config = dict(
    d_model=128,
    moe_layers=[1, 2, 3, 4, 5, 6, 7],
    routed_scale=10.3,
    router_noise=0.3,
    vocab_size=4096,
    norm='rmsnorm',
    optimizer='adamw',
    lr=0.00393,
    beta1=0.95,
    batch_tokens=[32768, 65536, 131072, 262144],
    steps=4442,
    dataset='wikipedia_en',
)
Below are experts of layer 4 (counted from 0) of a mixture-of-experts language model. Rows are named router (the router's row for the expert) and show model dimensions 64-95. Each number is 500 + 25 x the weight over its row's rms, rounded and kept within 0 to 999. Numbers have three digits each.
After each expert's rows: "comes before" lists some tokens at least twice as common just after its tokens as in all text. This comes from a sample of Wikipedia text that the model never trained on. Tokens count by the router's weight.

# expert 109
router:504488525487509531445484511445486480531562517473519479503492468534484498477493525522493486472509
comes before: "The ", "\n\n", "In ", "He ", "==", "It "

# expert 122
router:475479513497496516488475526480479474534537508502540448477460496525503487485484524531542504492506
comes before: "to ", "in ", "the ", "of ", "and ", "that "

# expert 114
router:491484536509502515476475535480508509515494506491492479489481476518486493472529548538520471483552
comes before: ", ", ". ", "-", "'", ".", "\" "

# expert 33
router:494471557506486528468499531488482508500524538468515448514464475519457483474491498519502449518549
comes before: ", ", ". ", ".", "'", "-", "ing "

# expert 138
router:514473541507513518482512500472493489550548507477504502505459504507513513480493529517494498473512
comes before: "The ", "\n\n", "In ", "He ", "It ", "=="

# expert 86
router:473469491506483516469476531481475485507500506500503464480456484494493492477541509515507469497538
comes before: "|", "| ", "\n", " ", "Candidate ", "as "

# expert 202
router:489480536486501515492437506497499450506494538487499491484494468510501491469523503506504488509514
comes before: "| ", "(", "and ", "|", "in ", "/ "

# expert 218
router:501511536504489509495481517480479485529506523479492487450441470541480499463513516522518499461506
comes before: "(", "| ", "and ", "in ", "|", "& "

# expert 167
router:504487518488503530479456529469475496540535528487529480505457501493467469497516509511537478485513
comes before: "the ", "to ", "a ", "be ", "by ", "place "

# expert 119
router:520490527517519513488489524499479474520509512479503426491475486521452478474502525521523480475504
comes before: "the ", "to ", "of ", "and ", "in ", "a "

# expert 11
router:487481545524496508475471521495462463509562517493524485472503487565461485490525501517516462472519
comes before: "of ", "and ", "in ", "was ", "for ", "to "

# expert 211
router:453481498514502517469492508478470432490523523487509471485481489558481499498485507497517483472512
comes before: "of ", "and ", "in ", "were ", "to ", "are "

# expert 73
router:476477497480493514488480550467481459505529506489506481488485495540479455453533509536517474477509
comes before: "the ", "a ", "his ", "as ", "its ", "her "

# expert 243
router:495465551494495537471493539481459502503512490469511462461478495506500488504490496522486490466552
comes before: "ing ", "ed ", ", ", "er ", ". ", "e "

# expert 223
router:510478510487444518486450500477461506495488517500520493456435499524506484461517526512513486490549
comes before: "| ", "|", "; ", ".", "0 ", "/ "

# expert 215
router:466464529464490523473483526473477468531540538474509480441464490518487492462514516527514482472540
comes before: "==", "= ", "== ", "- ", "The ", "In "

# expert 221
router:514475497490491531445453503473480499499521491496523505477474521510493485446526536491534460477563
comes before: "; ", "–", ".", ") ", "% ", "/"

# expert 206
router:476482539516480517489489515493493441530535520463513515488482481530502479472487543516525477491513
comes before: "(", "and ", "was ", "in ", "of ", "="

# expert 112
router:449507510459495547505455508484483485491496522470510499460500470493495468499497521526511459523550
comes before: ": ", "\n", ", ", "==", "s", ". "

# expert 82
router:496467499515473526475467520454456468510514503485502440453453476520475488481540516506511470479520
comes before: "| ", "|", " ", ".", "–", ","

# expert 231
router:493472519488498512481485511494488447510520486495525459485465471512466475509509519533557480483508
comes before: "to ", "by ", "the ", "in ", "that ", "a "

# expert 23
router:477467536475503517466464518458472463532522514500528498482479499535495496485510494528533489500532
comes before: "| ", "|", "(", "– ", "and ", "km"

# expert 241
router:487484531493487521485465513491480474543511537466504497472469478529469469461506510543504500484505
comes before: "| ", "(", "=", "– ", "is ", "/ "

# expert 132
router:490490513490494532473482498497468494503499516475517491490454507503485478450500524510495494500522
comes before: ".", ",", "N ", "8", "4", "\n"

# expert 254
router:498465539504497526480470508481496498532510499466498498495484475526504471458523517499481496492520
comes before: "\n\n", ", ", ") ", "; ", "-", "C "

# expert 50
router:508516486508497519455468485492422484504499515491517484503467505491486479500503527512533500467510
comes before: "| ", "(", "in ", "|", "of ", "votes "

# expert 12
router:481473513515496540485457516463466466521514539487489485511458444498472492455567492513520449498533
comes before: ", ", "–", ")", "\n", ") ", ". "

# expert 126
router:487481503489489523484479513453467482498531520483526480486485491503494474489541525513535477485518
comes before: "| ", "|", " ", "0 ", "0", "1"

# expert 58
router:454492516482471524468496518499493488528511502487556486480480499496496473488522512507513512502512
comes before: "to ", "by ", "in ", "the ", "as ", "a "

# expert 16
router:479488506506475522458459510486476481491497493468540490488468502532476478451530524506488504512531
comes before: ", ", ": ", "\n", ") ", "; ", ". "

# expert 213
router:489494528503481508472476528487481467501509557487537476472459506505444493503520512518519477488489
comes before: "of ", "to ", "and ", "in ", "with ", "for "

# expert 57
router:507477512482486514436472505473481449569507509468499502472462496528490500456488517553524491448513
comes before: "- ", "The ", "==", "| ", "== ", "In "

# expert 45
router:500486545497482530478474512470473500516478520470488511446510461487452478475515504521527453518564
comes before: ", ", "er ", "ing ", ". ", "er", "s"

# expert 98
router:449509540446508530490471472516466468497485539458524475513463518488480488506519490515503496470516
comes before: ": ", "(", "- ", "by", "zone", "in "

# expert 233
router:468488513529480543504498494490474492548508543489490494487472500528498471480502492501502474456559
comes before: "s ", ", ", "= ", "-", ". ", "- "

# expert 159
router:501478515518456517480483521480470497503547527495515465498483464536496497445542529511534450513538
comes before: "| ", "|", "0 ", " ", "; ", "0"

# expert 199
router:501457532492493520472496550452481495539502529496519467501506499499475455467532510510486487489558
comes before: "\n\n", ", ", "\n", ". ", "s ", "=="

# expert 197
router:511482495499461521497465537471472480529501513482529510457455493539497495488515525506509445473500
comes before: "- ", "| ", "The ", "In ", "\"", "D"

# expert 158
router:496512562486506525485474519506515482518509498462499458487501501525498489459510509535482470505512
comes before: "(", "| ", "and ", "was ", "=", "|"

# expert 173
router:475484524496464529487476518462479484542537501493522479463499468544442472506516520551509492497505
comes before: "the ", "a ", "his ", "to ", "their ", "her "

# expert 25
router:465480511487473531487471486489479480514524518482521492489466474493491482457528507507498483485532
comes before: "- ", "| ", " ", "• ", "Total ", "|---|---|---|---|---|"

# expert 79
router:460474495526502506475492545485467502510556518478523477488492465530499439480554505542519496486519
comes before: "the ", "a ", "his ", "its ", "their ", "these "

# expert 14
router:505487504526471510460471510490455500506509509486536490447469482519488492452535525524509459460531
comes before: "| ", "|", " ", "1", "S", "2"

# expert 55
router:477467503521539521489468513495472497509513509440481481478511484556472447495503519501474467492572
comes before: ", ", ". ", "-", "o ", "tic ", "an"

# expert 164
router:475484507462493527482462494500486488508516524466511491500472469509481480472518555523539462501514
comes before: "| ", "ity", ": ", "0 ", "5 ", "2 "

# expert 43
router:481496525500483511485495507489447453537521540500525494484489475520475484451519522483526480484499
comes before: "of ", "was ", "in ", "is ", "and ", "to "

# expert 70
router:489476542545490532466481522449489476512506522480525469489495479531491474467515522483479483492536
comes before: ", ", ". ", ".", "\n", ") ", "\n\n"

# expert 228
router:485470517504457526494473567480458475519488535477533471443475487519508479488506512497492461500540
comes before: ", ", ". ", "\n", "n ", "n", "m"

# expert 9
router:469463513475489531478477522490462479501515509484544507472473497508488490462533523509522490493534
comes before: "- ", "age ", "aged ", "C ", "Preceded ", ". "

# expert 68
router:497486516492481535478495516459486492527507546482519507474473498515465497463527515529543492487575
comes before: "| ", "|", ")", "km", "m ", "/ "

# expert 118
router:482491497510481530494464521476469499520504527494517508483433501506488484463528509499522489493523
comes before: "- ", "| ", "|", ",", ".", "–"

# expert 120
router:493461529484510523421452539484469487515522514489528477478458494516464474489508516522538496476522
comes before: "| ", "The ", "- ", "In ", "He ", "=="

# expert 145
router:478491523487517530476504480494468460487507510489488477495495512513485480490488521527496499458496
comes before: "in ", "of ", "and ", "to ", "is ", "was "

# expert 74
router:466464533471500521488457511488459484512504515477530488495496472547461475451501534522511483494494
comes before: "| ", "of ", "–", "-", "(", "was "

# expert 115
router:450468514484467520466466508478470481561521505484529490477471487510474499474525512520508500497492
comes before: "The ", "In ", "==", "He ", "===", "It "

# expert 87
router:472452532446466526487474523468473474555533518452510471462484483526460453499504498514506492502527
comes before: "\n", "was ", "- ", "\n\n", "is ", "s "

# expert 31
router:470487504482466510493467505466464480507534528476516477481494477519476486489529531499524460493501
comes before: "\n\n", "\n", " ", "0 ", "1 ", "\""

# expert 20
router:480473511519483521488449502488468463499494543480501468493460498515485485464513503514498480447524
comes before: "\n", "| ", "\n\n", "|", "==", "="

# expert 200
router:487481558518485542443493488470485481495524515458499458462504473524502430481543553519531489481540
comes before: ", ", ". ", ".", "ment ", "ation ", "ing "

# expert 67
router:501476516529450523489477498473469484499507537479509491484467478552491487458519516488529464488531
comes before: "| ", "\n", "|", "(", "\n\n", "- "

# expert 255
router:503471521474505530442441505471474481558500513454527521494486502502478472465487533519525450484515
comes before: "| ", ": ", "- ", "\n", "–", "votes "

# expert 195
router:482510542518486525481460519491496471547495492483521487500497485536479498497526540518491480484510
comes before: "(", "| ", "and ", "was ", "in ", "B"

# expert 150
router:469495499540510519485481535480500490542536532460488509485487492517473471465500510535497471466496
comes before: "the ", "s ", "a ", "S", "his ", "B"

# expert 234
router:517495531477485520472487511492462453515505550479518498466494486541452492476515511490498496479518
comes before: "and ", "in ", "was ", "(", "of ", "for "

# expert 196
router:495492517490470531491491517456457475517543534500515468467484480510493489484536531521516489487524
comes before: "| ", "|", " ", "0 ", "— ", "1 "

# expert 248
router:458493530514488520490494526489488483528543532507500500487481485524479459490518507524540500493510
comes before: "the ", "a ", "his ", "their ", "this ", "its "

# expert 212
router:529502521499500536488471522488480481526564497496490501507488504550483470497513487510524482513525
comes before: "s ", "\n\n", "\n", " ", ", ", "s"

# expert 90
router:494493517496458524451479524470470491507512514455501475462476481533495493483494501495531456453528
comes before: "\n", "| ", "\n\n", "|---|---|---|", "|---|---|---|---|---|", "Total "

# expert 226
router:452473500474510527475478506498473449563554500495513484466471505515475460474508506525500477486508
comes before: "the ", "was ", "s ", "a ", "is ", "he "

# expert 178
router:491471521488491521482499514463493464525502514492557444489498494531444491483523496540537491502502
comes before: "the ", "to ", "by ", "a ", "in ", "for "

# expert 38
router:437486500497490512476461508461474498509523515488514497459468494513479494470528532503507481485504
comes before: " ", "0 ", "0", "1", ".", "2"

# expert 123
router:489469497498489520476471530477480501527491528510551494484461501528483494489541507521535504489534
comes before: "he ", "and ", "the ", "but ", "which ", "she "

# expert 37
router:483482527517456517469497516449473516547537521502538449484440492507472477476524512529518491473524
comes before: "the ", "he ", "they ", "she ", "it ", "his "

# expert 60
router:485473502466500505478471523462457496512515492465552505478456483517493472475527525513523477461532
comes before: "| ", "|", "; ", "8", "0 ", "1 "

# expert 6
router:478476504521472503470489519470488435528505501488539500499503474519485493494553517524495489486568
comes before: "and ", "but ", "which ", "including ", "with ", "the "

# expert 32
router:500472552489463511499463512494508489486526503487509486497471456533495473487524517522542465511497
comes before: "(", "| ", "B", "K", "H", "and "

# expert 201
router:487475504527462520475462508479474449519520511449505518452481449524480497484520516515511473475505
comes before: " ", "The ", "N", "1", "S", "3"

# expert 253
router:483516516493495526467451511522482470519526526480506450492439496521465497493518523530504469451497
comes before: "| ", "\"", "|", "B", "D", "by"

# expert 251
router:448479533469481529453460528515451449515480565494513475491485471506495480492502524500513498454527
comes before: ": ", "- ", "| ", "–", ") ", ")"